Below are experts of layer 2 (counted from 0) of a mixture-of-experts language model. Rows are named router (the router's row for the expert), up (a neuron's input weights, with its number), down (a neuron's output weights, with its number) and show model dimensions 0-191. Each number is 128 + 24 x the weight over its row's rms, rounded and kept within 0 to 255. Numbers have three digits each.
After each expert's rows: "comes before" lists some tokens at least twice as common just after its tokens as in all text; "gets" lists some tokens that make up at least twice as much of what it gets as of all text. This comes from a sample of Wikipedia text that the model never trained on. Tokens count by the router's weight.

# expert 19
router:152092137124131169106112132127111144164127096146119150094133142144141144116150125119109158122133116178126156129161111125112161114121105133118112149138131082140096140137157160123127144147129143108033120114135202130106176112112095135128164111117097120146133167126135165142142154119118139129146163151127142123115093133103079143155120111122158102121099127188095127091116139158157136147130130099167127074135120140145138127145145157087145135108115120137078106137126163108132105146063142120102104130107131122134085159144106134101096158141152100105108160149101134125143116168106130077
up3:154124118124170157120113141103137091135109115105137108133103119151103127147145159119126135106149114158088117134160119111101136157094128112132157141143139100101078147103111092121130119175165105109114102131163106113080100143149142089117127102149118166071113099147118150099116131154192104130124136150157186142122125119159126089145141153144108081081158102165128092130125107145136133122127110102113114128116126158119129094120140116104113147102086141097085170149121138133108134159088092133117156158125125146104113112149134145086105151111105081084140082072123122080132133125118144125
down3:140145114121122136133119124163148123155112084116126150101115068154131128124126161117080143111120108171076132156135069139125149137144145098115145126149112162156115122146116180141174152145129162120154114156114113152164108110128117173143132178125143173154110128132183130106080146136117126144120116127119159136142140114129104130121128075054091163167102142127145101109141105138128144134087115169113160135148123141140142123140129138098142126115084142161163138076135113147110177122114144101121152123137130120137124137134088123082147104148105130111075125145097126114164133130102149079
up4:093102148118109108092152130126090098161168128131144150091124175149134117167189109151139127142115108112117147091113128096152136156110194131139130169151130135142153116151125114148129131094146157116109142122116151086134171095096126102110152157129127139155136146099137104152184126110099150083126169106118128129134107130142112156148115155147167129111147119141156134146109149159186167132102111127164107129115137127141129126131137143134137116171105098085116154146066120119135149128126149080130131104134108106137177115079123117113134073148149103128081149164137106138162130152108127163
down4:143153114159108099127122116123126130147138162110086176164089126085100101101142127174145121125121126122118080126141130123197105132152119128152125160125151107102089127143124091137114125149100140175116105124132129176130108087118125121128148120121150129097078158120120134099129152169141132101145123113153161074094076134117141139125136128110149126107124118092147120147089163109141068126136119100122152162125131129130114106109128126120153110138121120145142185123118093088086157081079133110074135128102087152104167167137126137148139126088093162133147131115136130134184143155124137128
up5:128099123129107155147168120116123071150169065123118127106109110163137111151105113126161144102123105187105130111152132137156136137081146152144126148168149079143095128073114129145130123126161118126097113132148149132136114153133120130132160118153121122140160131123160156128140137128131143098130126137180113140143146075158118116123144136128097088140076129171126110154122158128159152137114135133143140144147107120123131174139118108141165114122082144131113119131088132174186122142116113098165101107140122073092128120087126127146117124108168137085076108123156146128056118111148128154
down5:129169106139114107150087187111121090117167110124133155120152121149129147128125166065210109160157110166142106107140125130158144087136096094096125176122155113122129112096129135140123121187149157124122126128145152129140124146141161153128149138165126155141122076102160138094132183078073150115087127130135138106100083147141128121123140128106130144114112160100132150141141122129144123147098134120147118157067113125105117131137093144134133158132148144107156189133132167147105125128132153130143114094105095109147125115115129134091136183130120129137145120111124142125120099111157165119
comes before: "\n", "\n\n", " MP", "andidate | Votes |", " % | ±% |", " ISBN "
gets: " |", ",", " |  |", ";", ") |", ")"

# expert 6
router:136123130112175160108124173072109145113152095125114148121177102176126141112123136100132130094079109158142153190154114108112122112117121112120167122187119119084116116107119117141159096124132162129121123133132119135133162104138143118139132124140096110137136109170138142127146214091139120149130113118102130131059107099166130100134111128149112119117146134187180110143114126147144172133139197105128145144125068097138153085163152126116155131104113101138127088137103148104108107128138152122149120133108136115139106168113151137130103140123137128125099155134121101125131102137108144142
up26:135101079103101130088158144120127111135106130153124135141157137146142097137150129078136149165138127132156155128082168133124130125110115088113131134111139142097125099113114158121112165102179104132115144164131146112171115119087118141128105112179143121139127099135123116111149133162136078134147149137140144117117079133125147099127125127131117170151112157121121151149116132148136110154179132139118107108127109173126126103130177063099158122065128117120113106180107095125141087155130137145111086142155167165139167147135157144111107125129097113174117136169080180116168128099127111117
down26:119138131157106151088194093143177116107116125113230113127153065109105131113119140145121101129129109083133103135122118153114149164099129132119126147141141112120109124125131118086138142129117146102121112073068106142118113113173136105140104113161143098140147157102161143125160137146123169146144132148127130182127131164156152097109112132132096136132146099145137131138135103129130160150163094146136144145122077155137113148119118142140101119126137116149126126117156126109109091082131130143080109132088146151085130088158100116164108141143125139125138160104122134079112131134182123106
up27:122144108142119113093146126116080129132142149141167171110109172122084166141086160108127151133133146126087182081131113146117133109122118156143150107141148163118117094184095147150147128118113135114145133162128096119136124095147103168129188114166156155137146131131099171165180132115106087112141115119114103134114100138140140094150080083117095103114130136142104129131141138137116151114112143063126101167121165109124149114130094122147120156124114149117108149127135139132148126171141104113139147131119157112140116156167134114075144155148151143118126134074114076169118115096099132123
down27:144130118095115101111126128103123122095133131123118104175162101096134148095122152102198097131092086142119103125132142135151116102105141127119123086125134129091139108108119114111146174173154099176145151105103097114124122138138149120105107161118134080146080154100133139122133129179165114080108119123176175121098155128129179119133137123137118148141115132152114183098149105127178095135135115099134124110146139127105124107088148155117184167094116167122140129139144127127124157126144184115166110157154106146123084110117112104123165140102129096136125128146171153116130116126147160111
up28:122150139178125139133178130132111150115113143148083142145119138142168103133129163111083110123142116134132158179139140110112100158151112087152132125099155112111137138154126071108184163165084110117127124127087147135122102131080160129147153128156143179156130146116131110150144174129115110124150108111141118155139114106174136142115152141151093083142111126146137099111103145098104189075137162157096130096140114115111135117167146144130111137147153174128137114155116148125135110097128140140163150099119147123112093183153125149109108137114166104152152166124130104158141090129124163150
down28:088111095092175099085096120126122080150122165111135106148126090132111140111134129159183144157138170085128137107128149142146103146133131151080179176153117137117114076120159134138095168113178112121183131118145088160136148168145128128116104149114098088162147096162128134125145106115133128139108099120100133143136157129109110102144136142116125144142132112151133145157131096129120098143138114085136114171127142124153153161179149110105152123166124121129144126090138128114145158119119105097121142156098097117099145092110163131116172132125122159108123116100117107082118169118089133101
comes before: "–", ")", " | ", " |", ".", ", "
gets: "1", "010", "015", "020", "009", "016"

# expert 23
router:102119129118119156144117116101087098177172112136106133134132144153157128127155147137106120125090124134148179140128084081129134143110107148132145067109116124139085156109106117133087111162147143157091122159115141130122172119135113117149143122122061143140123130128132119140122129103117132143135129184120167131134049104144126132156130112136138108157134156173126113083094107141151153147119136095212160121148139139151143090109145180109116114099139116145055112147115123115106132107168111137143124141114113134115118104162124087095155110128127107125162162122149115141123108121130153115
up4:126171113156149135142108168157108094133111124126125141150127127139131108116194139126091124102118121160163155128151100136129116104133123164132136115112084113132138111183130183129134156156109118098110111149116171134113101094106151116144141096119147153105113161124129152181131121113127122107142113166151100167136121109127147138154161111094116109165130117116107101130149213097150162081137122103145148097162170121138122092171132156148125124114174145119104124135141089111096085094106107106118152155140097083127129081130122111116165129133125133138142174128127116154122105145176122157
down4:135105124103095128105127133121168130164147176112155127161146120105111124159173103132112123154140143110083121164150121137136103155113169126094157169107136120110093138121104135124075100107124130099092130148136145160136078112163123150176140116095101125109129114147098117094155096129115102173142132127134117113152108128197119125146162178123117121108109135137119148090095109103092154116094104110098103113134144156112102142115119108058136161123136112129131137135132147129163185127158165167082141104159130116113110139107130123135130151138095107095148149120161162142145147089100124097
up5:126121140154154166146094077145103143099130106131168139110096114177142107141168086120125134104117140157141136102142130153138113149138122153141151188131130141104092134158130099092141187133128106166142102114111080107131206108131132174104123125146084155081106145126140119127104144074136102133108125113152133134131108100107120144107151120156132145140136107143114170132110091139138110162106121102098128167108101133131075110132118137114134138121146121092140127141128143143129142121124104103164110122092111101203087159133151104113127138153125089109086122164139113128133107137113141082
down5:186098166128162106099094122123130166141137148168101124073136128154126144108102119134146165139167115150117104151112148113145122088115094137121115141105136116101142179092120083148147178104115119134133112121171116079081143146154120115144139133091111191098130149098128101163137137133118137123102183119119111085098120124060125136114108119119117141105133132151126090133131148164147102131107111141141116104142168137072144147132108141159129153149178115117154111113137133186156136130145105109140170140127147101140167103153132137161097113122133126127094139160131120104102112141148114137
up6:149138145137143161128172122145143158159144110146133108164145071145158115145151105072141145115144095169115128123135135127090153040134083125133113122104103163158166112088130164115135122111110111172143102118144119121127142088107103138130137145128079133107129133140085165110120108093135086157107122134155172137126110133163143158114177098100123082134127134152132104104120108110142085120141121127150128132116138132091160092166104152110123105124094137088131124108116153135151120177116093170114133118093134127114126158121171095143131171123116113110145145158145143169135140139158120147
down6:095170149120148153150114121175123120098127147138145148124114138130116121111125129121089111123167168147129088161088156143151128118138136107132112140126137087181102124163130120116147190098145149117119083139124136084151105187118141089133100123125146151093115137134133110102151108122105141138102161131145112136117145160101134126127134123143133122139098146092125133134121094121192070146067157140120112144109119138098145125062151106135150127111150119108139111152117133166117102071148115090131076134085154095152101089142123142137149163123116126105169095144145113100125090129101152141
comes before: "\n", "\n\n", ": ", ":", "===", ")"
gets: ")", "s", "\"", " =", "ers", "),"

# expert 2
router:128132170131181129101106101110136130167127097144110128138182138156139182129129198095120144116113129159137146147150151134137145094121124114119088122193112144152110143107128128123077145117102174066123103163152119117164120128102115131146126135130126199115110105158132158145125180106121162119119167170118119107097095121134117148129142133145128100125111153076156117126125102133130071145140116085100140148149140087141080099116146122149136159134125107125119096141088131092126110122131135135147123119136133101106114138134123156113124124128145171126191120101086114128109099147102131128
up24:120138151160106120101135104133129144157118123144152104143152144122127077123147106156118103128159156139122112133161124142144117129117148110149125096129145134078139130166124121143149138121063148083112071140136139133109161154172097123140114120110155139128119119180155125153133122116097063102120146114163155130147101161136132149176126079137079108092094154130104168104103160125160162133107104134116106142121127146114143114167128151140109150154135131113144118092139119141077105096101157145158125111162153118102105145147136168112143193131138092140132120067133159112143120162086154117
down24:114118103137108127102154089128160114116123140108185142142076189127139163159146134121115100123152168162136176110180119107111136140137080111127154118107157114126122136106162114143083126108148098172129153096090085147122111104129150118162106178098107106124143135113134133103103146089107117089153142102082092102104164117135163137092145150127136169098156121161127130153150126114135111117162143116120156141102107152121110145101112109113119134154126162142124131136097160117146132149147115131124111138101129153106157112124117127115128032137149140109108116143089105101125136139116082145
up25:148150181141158146160141162104099109129139106159126123120127165141137069106123099144130158141127111161100110145088119179138115130135089066138093120116116118152165136100133136112115107155092082120115123121174162164117147114130100166094169150166080119135114137120136142121145151160150138117177110124139107150139102130127180105136154166145123130118137093111146124113164158179147143119134114126098157111121102136148155126108124134131136138123098146127150114101152123112119116180107150146100119125103119132084203158092130099102091118105163121166126116120132114163134109116157136132
down25:154147135123102131126128102050128170128109139129134135162139120116172147059107092170147149137119119151125109124142107152115095139146121166110127121108181130129113133149137113139117129173117090119128135131176120151163113124112119144130153129111096148119109122165129145135094151122121098119138167115101151093167108103125116154143090126166139123098118095118145137106078139126158144102104092090119095112087117146138164192144127128164144165132122094138159101118175137135160097126172121128159152121130126150134153139107100127122114102117156131164102138158098129107127154139200128099
up26:109130106094135109119132132131130115183123106126089136123098141122133100120114151127125138091116149118120128122149138133153159114176117181086127146141111136138114109167113126129125110156114132141114103093164085145094108109142155105121101145104143191148100106129096164136135109132113119173097117141109116113114108123148098141112146090150083123086135178094109164107136119112123185134157103146095137122128165090067111142182127153114148136075140136160156116141085107120143130115104134115168139127089137141119170118109114124111194147116165131086116134158121117149145140147176124113
down26:118147118117116102124145132142107101161105087102112116121145104104095136083149147138157167078138137090076140128117151115113140119132111104128146107133127093130118137090138133088089092108160133146100143134159130163101123122104093119133125150120149138120136147116110120105113139150093128129175145061149124113106171132130156119109150130121154100140131126140141154093129128123115145086119133097101127157155098130096170145154117166116156120151166143123114109153157090126092159073077135140113140139100094111134170134117135158104141078125137097160095078176147098128162114130172163102
comes before: "1", "2", ", ", "010", "020", "015"
gets: "1", "2", ", ", " in ", "–", " "

# expert 1
router:116108147091173139073126152100121119137120126130114111136132101184136132121143156101191130117156137173114126112120134099095116121092137129094130132143126081120132155116095122075134141130121148109116142149146174132174147094077124162131127133132099205113114139170122122139159108134092111159150147106076132121132099098095110121147135127142112131128150139133123168116110205121150125140156123090146147157123135132143146129150120144142135131102080134137096144119085149134104120134122185059127116144128126117133114158157107109125126113138175177098147121127131150105149108153115141118
up10:152122168118121106128147096122123137137115091150148085125146115113127131133141140113149097107120092141163133077128136123154102136064113140142178128162151155156122117139150148138151153146145150139153139138123159149162164183104162163116185133099109133100116135109135132125089124128123141105119082140100156098125129134138117081088114115171151127137154118081137139154118078168093131122150077125172109108133133080115093134081115089135142114108127156099121120130134159126098159160139136142138082122142104101151133106164152146131125134150126152112146124092148188167153131157137120111
down10:131128124146125104095138138186134133098110151135092130115099153128105123130159149168133120113122134117096146167103112128094133160170095155136081134142111114099117121098131156165149124171097129129129118153131135133105111089167133116151120116123128097143077119113105111145089117140138118116122155143100113132115125108120131098146129151099127205142075152107120100092141134121120109144126100156115151147148142149132171138148130170119114148154137082158140077100145109131120128055106093131102120138127097141115114178064094113108137133161089172126119132115178095136115117107138090134
up11:107123142068138130102110169140112121134138137109094146132147110150076135149130114100112116145193130120152090139102138105128159165145100062092088129163141106127108087123162106117133146146147181145114137125167124124155143195127101112144113119167143180134138150096125145126140127156118115112114122074142105115091138151089101071117112096099136131144121154126130115114118148086165135120140144105144137105143111109103116164125138124136130099157149125122153116067149136113129113139111162109155163163152164128115157145136129139143164145120173151161150146124148122116156138130139144173
down11:128120102129108117159119129123114156135123127133155138154127141133112130105124119147120140172104143109115126113126152096135119111113153174120176113152117119162113142133150132150128106121092139120125147142076133133133146088130145115088167136160108133142165145136130076107150115128135128185158120172139140140170075145162133150182120157139087107157123086100142142123127174137092135118072084169118107117097148130139134079143103145142159132075106119103087115176091084132115132105091109136072128100127082149117168115144120092145104138117124096131115133165135137156082130132112117114
up12:121164132150071090120109186127162152107158107158097132112157190081181126119125132107105121144098144127170150126110139118155162132106121130162139089103119103119104139105143113148149102126114094149151123105106128125165119084100143105154108127158140129104141106103124097132136082172083112163145101146141125145160129143154183160106129125147152153166115121103127153146114071144120164141129102118108158151162166116103164150140113069091122155150150085118155124128154116099138146129093095165163099152144095134115116140153124131130120140126135109130123122142127108127107146107121133115
down12:097151120098118132166079079114115146150166127134154151118156136115148133137164117135120152137080092154119128153118132185113167112111122166129104110127135127125100140101133097114115082176105111164094121126122111145142150137132123131128168098103177091146116135128148150159142115092113123112130107154196162118143173128160121138125100088076145167138099130152133112109130078169145167107116145144111120072143128136136085144146187112089132141141143127155173118141155129097150156160097120151147132128131092132130144107102105157132131138136115107150112144128104112104142171127127113136
comes before: "\n\n", " The", "The", " He", " In ", "=="
gets: ".", "\n\n", " The", "s.", ").", "\n"

# expert 3
router:107121159097113141144141159073126154132101094164139152141144081142126157137142142099097126131088089134092123131131078113108180117137068138134094114181130109065094113112122136105113135155073154065136087153153123120145151071094134123139159119118143130141154149135143121128120134131141108125165130144129207146128098090144156135156117110151112132114161142124104123116125120159127130123121113143110155097165116087124147172133160132121153124138108114133107121129111137135106094154139157142105095128115137102118110113133133151148153170138150089134138160125132064134101125151136127121
up30:124136142167133128144104143137133124166107105107139150140164121108101142145130128155151107124107120094132160122145132131177165112127096159117097127149154147129127115094126142160115109136100153088190145127137089120150095090158116150097118107131071069112128147111144109120099139155174212131129120131101129127143135132102108124142152138155097152098121100092112106093108139158179088143133120181106147132134130150118131152107183176120130110121109094121142155115108171146130098100164131089119102149188128124132091144142145119122114114123121115137141131119186136136158131125108128148
down30:104103116132150127117136118149087117149167133143108110096105143155126121117161160131117110124129117163101152107169195105127093118094135089136150128113173124180105123163133124127116133111140110172102161105096152186121180151129136144173107132137119188104133110136090136175146143118153108130099133132135126095100118118111084127077119115092186117125099157138110154140186105109177115129098153113146104156107115157151097109104138127132112143156120130133129118110110090126119179139095091113162132134131153161123142113122092103115136121140137115129174134111126168128133102108139116110
up31:125145132135145173116119121100125137166172144175136133147150123091092079129099174169148097095133123145152129097158127095123097156098092132126112144122149143110095125112089161116108109103108131174107101160158131163088150113109156099138140095107105123148150119137142128095131127143173054097137089128150122155117133141147118143124149166086151129137129119134159112078127088145114114179150110149075174119073139131143140098156122151146130153151153135116127088116103151109129098121157143098150142127152110123095125097161130141121140154153123092101138127128124125138111113128172130137
down31:121162133141120131126137153109096116132145142094129117139114146142133175122131153141089147163098170143149113107143136107122140135142109134150151135158125131093196187125160112131088105127151133145144124149118122150123099106084159121099170089106159141163198108109102188141113107136113137174114124108131127137134118145116181093115175119137155141127134196092102139118102159133089127143145114116170145158137087095118101118079143135139138115125139117172124102090118124133103121103150146154126093106148156125087107122137098080134123158132146108161110155134107127113116109106101126115
up32:124105129170142109160109162128124139120135145092157119140105100124128111074129134100121128104116151090111105141160113143126151148163140150181129134142142137116143126145120137118109107136123156084156111167124164157149124141109104124111136126109153116111124125101109133177158106130112105115149104104161107090136080122149141127156169135119129124140142121114059098084158097107128184115151133111160143138147142193133159131138121079138124116100157146119149153113128087132102133182123124153136162161088148090137167129153148105107138112131100109123174168096097136071158157099111127133
down32:135126160130105122134120128100101144108166126141175150129134134107126153114110121126077144126152144064130147141157149104132097089145181139112125126088117183154118111153149139122141105118121127137107095090105106148165149118140117130175156152161150139139117162143165156134164125129134134100135134113165153097076073153110163151064133106121139127154122111166104089160079092114124138123140134097113187091173104162111134113132109131161081161079119150117149132110102140152114129133104084125137093106138139146106151142144096132124126121140129131120117108138104146151118157110142104138
comes before: "| ", "-", "|", "- ", "|  |", "- M"
gets: "\n", "| ", "\n\n", "|", "-", "- "

# expert 26
router:144124137127158110122112093120113106139146121152140139141141113149152152108123124107197134119122104210084134131162101105093126101103111139094150121125136119151083140123142071128119102167132143131071123154137115163142126150146078098121147137095158145138121138108145113141180116094093113167164067125100153100140107143171111127141114112137135120160143162110144127104118116142152175130116139121151145083128078101109118110171139137125125152147083112116104108123117133120108094167122139138150096140064113120127116177126109167149136142142148179126112134123134149143149130130116141105
up26:135105140142150137112129109150148157161121095125140119101086129157154130122145111133159100102080131149140121117140095120081159134051113137115125140148141111103146123174142158175125148149093137135115134093133146113166141142144112121093158128128160101098131122083172135119105148118112176063130086140136139127115099116124122074114144110129179130107133137116110114109133139113147109127108142147119100132123089141145172162137135122090144115147133107156151132140136143134135155116062139157119068100120135155146131104124127174095083194111149158149133119128128139124136111188127126150
down26:159164131114167097094118113125148132079111127120106149151116101156153131169108124118163150087122160151175136129127160112172126121113098135130140159101099156142082106108125140145123126095142110125101116145150136099123125095113119126173107094127146137146131120128099164113171126157209145124121133149127100162120153125114146151117140146135121138166159177121135146102146151088114160134169105127092164101131116127094151128165149065113136114124104125114149151068124134146095100172129156143161106114124108114166118123129126147138149118161160109184101104096100147125109121155144135122
up27:125111111149136137145143133139128126066159164129134117096109095135136175103131114138108145143162155120089153151090104126138186108130078160121115119138157170140120144133143106135101156099128122140126126120117131117121153108144093119113144150066133118115155126153098104106139125123144171135113126114113134119143116117129142125141110038156133168131148123103143115097135151126152126153109115107152105133119123077108148110135153153149175124140139151089132161145160141165132121139196154096166104140111137083104109148121183165143171082166134123149140087145162121129150098136127136105
down27:099145156128163140156120075117147130148130103110145132171130154086145149113126136133094122117157141102110115090133115120141124175157072104178106126089192062127092167153103113161110090168119111086116159117114087146156144155134125149146067100127121159110123138144137154122108122132100132142135135157135174116161135082155099137141149125165138162146104136135154148110151150127142146180135131093127154154157133092141132107113133140064131114131120146132120125144147149123149115124128078112092109146122099148129157113168111127111128119134131096122136153114144173122102138105109137124
up28:175128134071158158101098133108140097154138138125131130153123187142156135168099163117083150139131170099089096132149193143143122106115089124149162127131125161152145127131127098151117111132139110087069141122144105118134145148121132129128149151148195142140140116157137136163106157175127133100128109082108101138120110129123103158141145155124070086147113142131115151151105118135097147132145125137078140095156139094131134137139096090124116100110120131139117123116201132146121098119134138115134164175076119124143105124134100139148146112146141114149146138094144123118103105141100162115
down28:106048127149148191157164174126133161161136151130177117136137164124124137166144132110137109150113120208118109113168103120094091162164141113180141153126132139127129137171121152146120141127136077125120158123115160119137120121151179172107127143146145107119149132117149122128095157121144075134137126142126137141136123130143119101088140129163133146071127121129171102116143144103150135133125117144107145161129094146095107109130149144159160097105150139133107152140118116157138107120160128123130128152117109194106126145127164167109105162110138130139133128119126111106132129155077130173
comes before: ".", " | ", " |", "′", ",", "; "
gets: "0", "3", "4", "5", ".", "6"

# expert 13
router:121131166130117134140131091114150125147133079127138149115166151171133164121109150122109125121119130186120134123132114106121114097130140163090125133145099140132130156105119110128067137141076168054084103146117110161117153103115130092121154114141172143162115107140164138146150122126113152125120097151150157128119040106159068150132114077134116135141145118133112160111129124123150163144145176150143142075141102098180089104146119133123134140130108135137106123139110134073133131121113111138118134163096110129131129111145108146131119111147121084118105162133096149140161106157124133091
up24:103097129114123126159165136104131190142133112117131139157140097120170133138121136146144056125118145123112112150137097130106175178126078145103119109152165157129126162109152152124104140143158134101125126124157131143105149128122166112102123148128129110139084160130095118149115122120120169128102106142126178136133121085151141126124099108166117139111088129106131130080085109132116152144121145137128165208101114148098160114126126092117106122093132137138136131116144112139148120094123135136116162126066134102117154104162103128128144124154114125077171141100154112177142119085167137080
down24:127122128120117153121132111166116128154112134127168128125142124162131164128118124126167150148109073089124140103130158189135093088104103131112149134179150149140111109108159123137113154169124132150158141118141151160110119148144116137143123113152129138164137130097138150131108166062091159173123127143079106138119135117062169126119097141185125103133163142132129139137111118127161128117119123135129125169115089119134124108108128107135166137135119124135107151165104173161099111096120142106145153106093134151124105145149093063126092170134061159110119151106135143083151119101120143127
up25:116149164123122124133125120169156153119116126132108137168124141094133100126114141099081123149139136136108140105094106175120104126085140102089110124112138111135122182151156130134133124070098151142114127090067156122152115148122161120158064111120163133160170125118150120155137130142103100150153120124124121099130121116145100096139102092125101118109157143151155171118125096084127090145141109055109123133137100122113166166097131163144146146122099117147155080099107163112094151115139128148130102144106105157088132114142172168135136127160112095099147145093154096110139142123133131117
down25:128156141139132115109137117144113143098106159114146159099123128156128154141156107089118164129122146117162107118101135124114167142158147157138143094119143099153112109161105158164125167156154076114142166122152123148121090118123133127134141127142085102124115145120094116110126127108105101118140123113147126119131125127121111120084159129092137202106139091146087149147098132127101129133137117129138120172116139111096142171157121137111115138142129149081131084100147155138138168131153110179124181118136119079108161098133107150103166127051145100112044159127144115109141129104156126122
up26:143089176154127129147137108103128101173129124149114125119167114139135153147098096155128081166124101097145191106154161118110131132095151167158177096121079147151104127107150131115138108117104116089141145126151165156138091139120162083137176116143124163123157198141123146098153103144150128140164153128137148096171125111125120107157114124102121114121137092135113142142133125131127101099159118128115111114122091107132121146145137140178141123126107099084088149152119095107151163146146143127101169126138140124127123102139129125114115106143108104140135089118097127115205161113127117167
down26:175116170133096117099081144085136147112154125158135110148161164154128116179158128147142126121119137089175170123110161114128157144125139168131107082089119130118163108103133117106164148111126110169147110135103126137143140165082123069152165133151151118081126136151190117120150123132110143079129121119164139095139131122097109139092122134119177083125139111136101109154110124084119143135169123131169102159120102112129107124113126111105110136151121149156101154075150119120120128132115133169120126182122127185103128130130132133124153126120110087132106114129146119162156116101109123150
comes before: " | ", "0", "1", "2", "3", "4"
gets: " | ", "; ", "0", "–", "1", "3"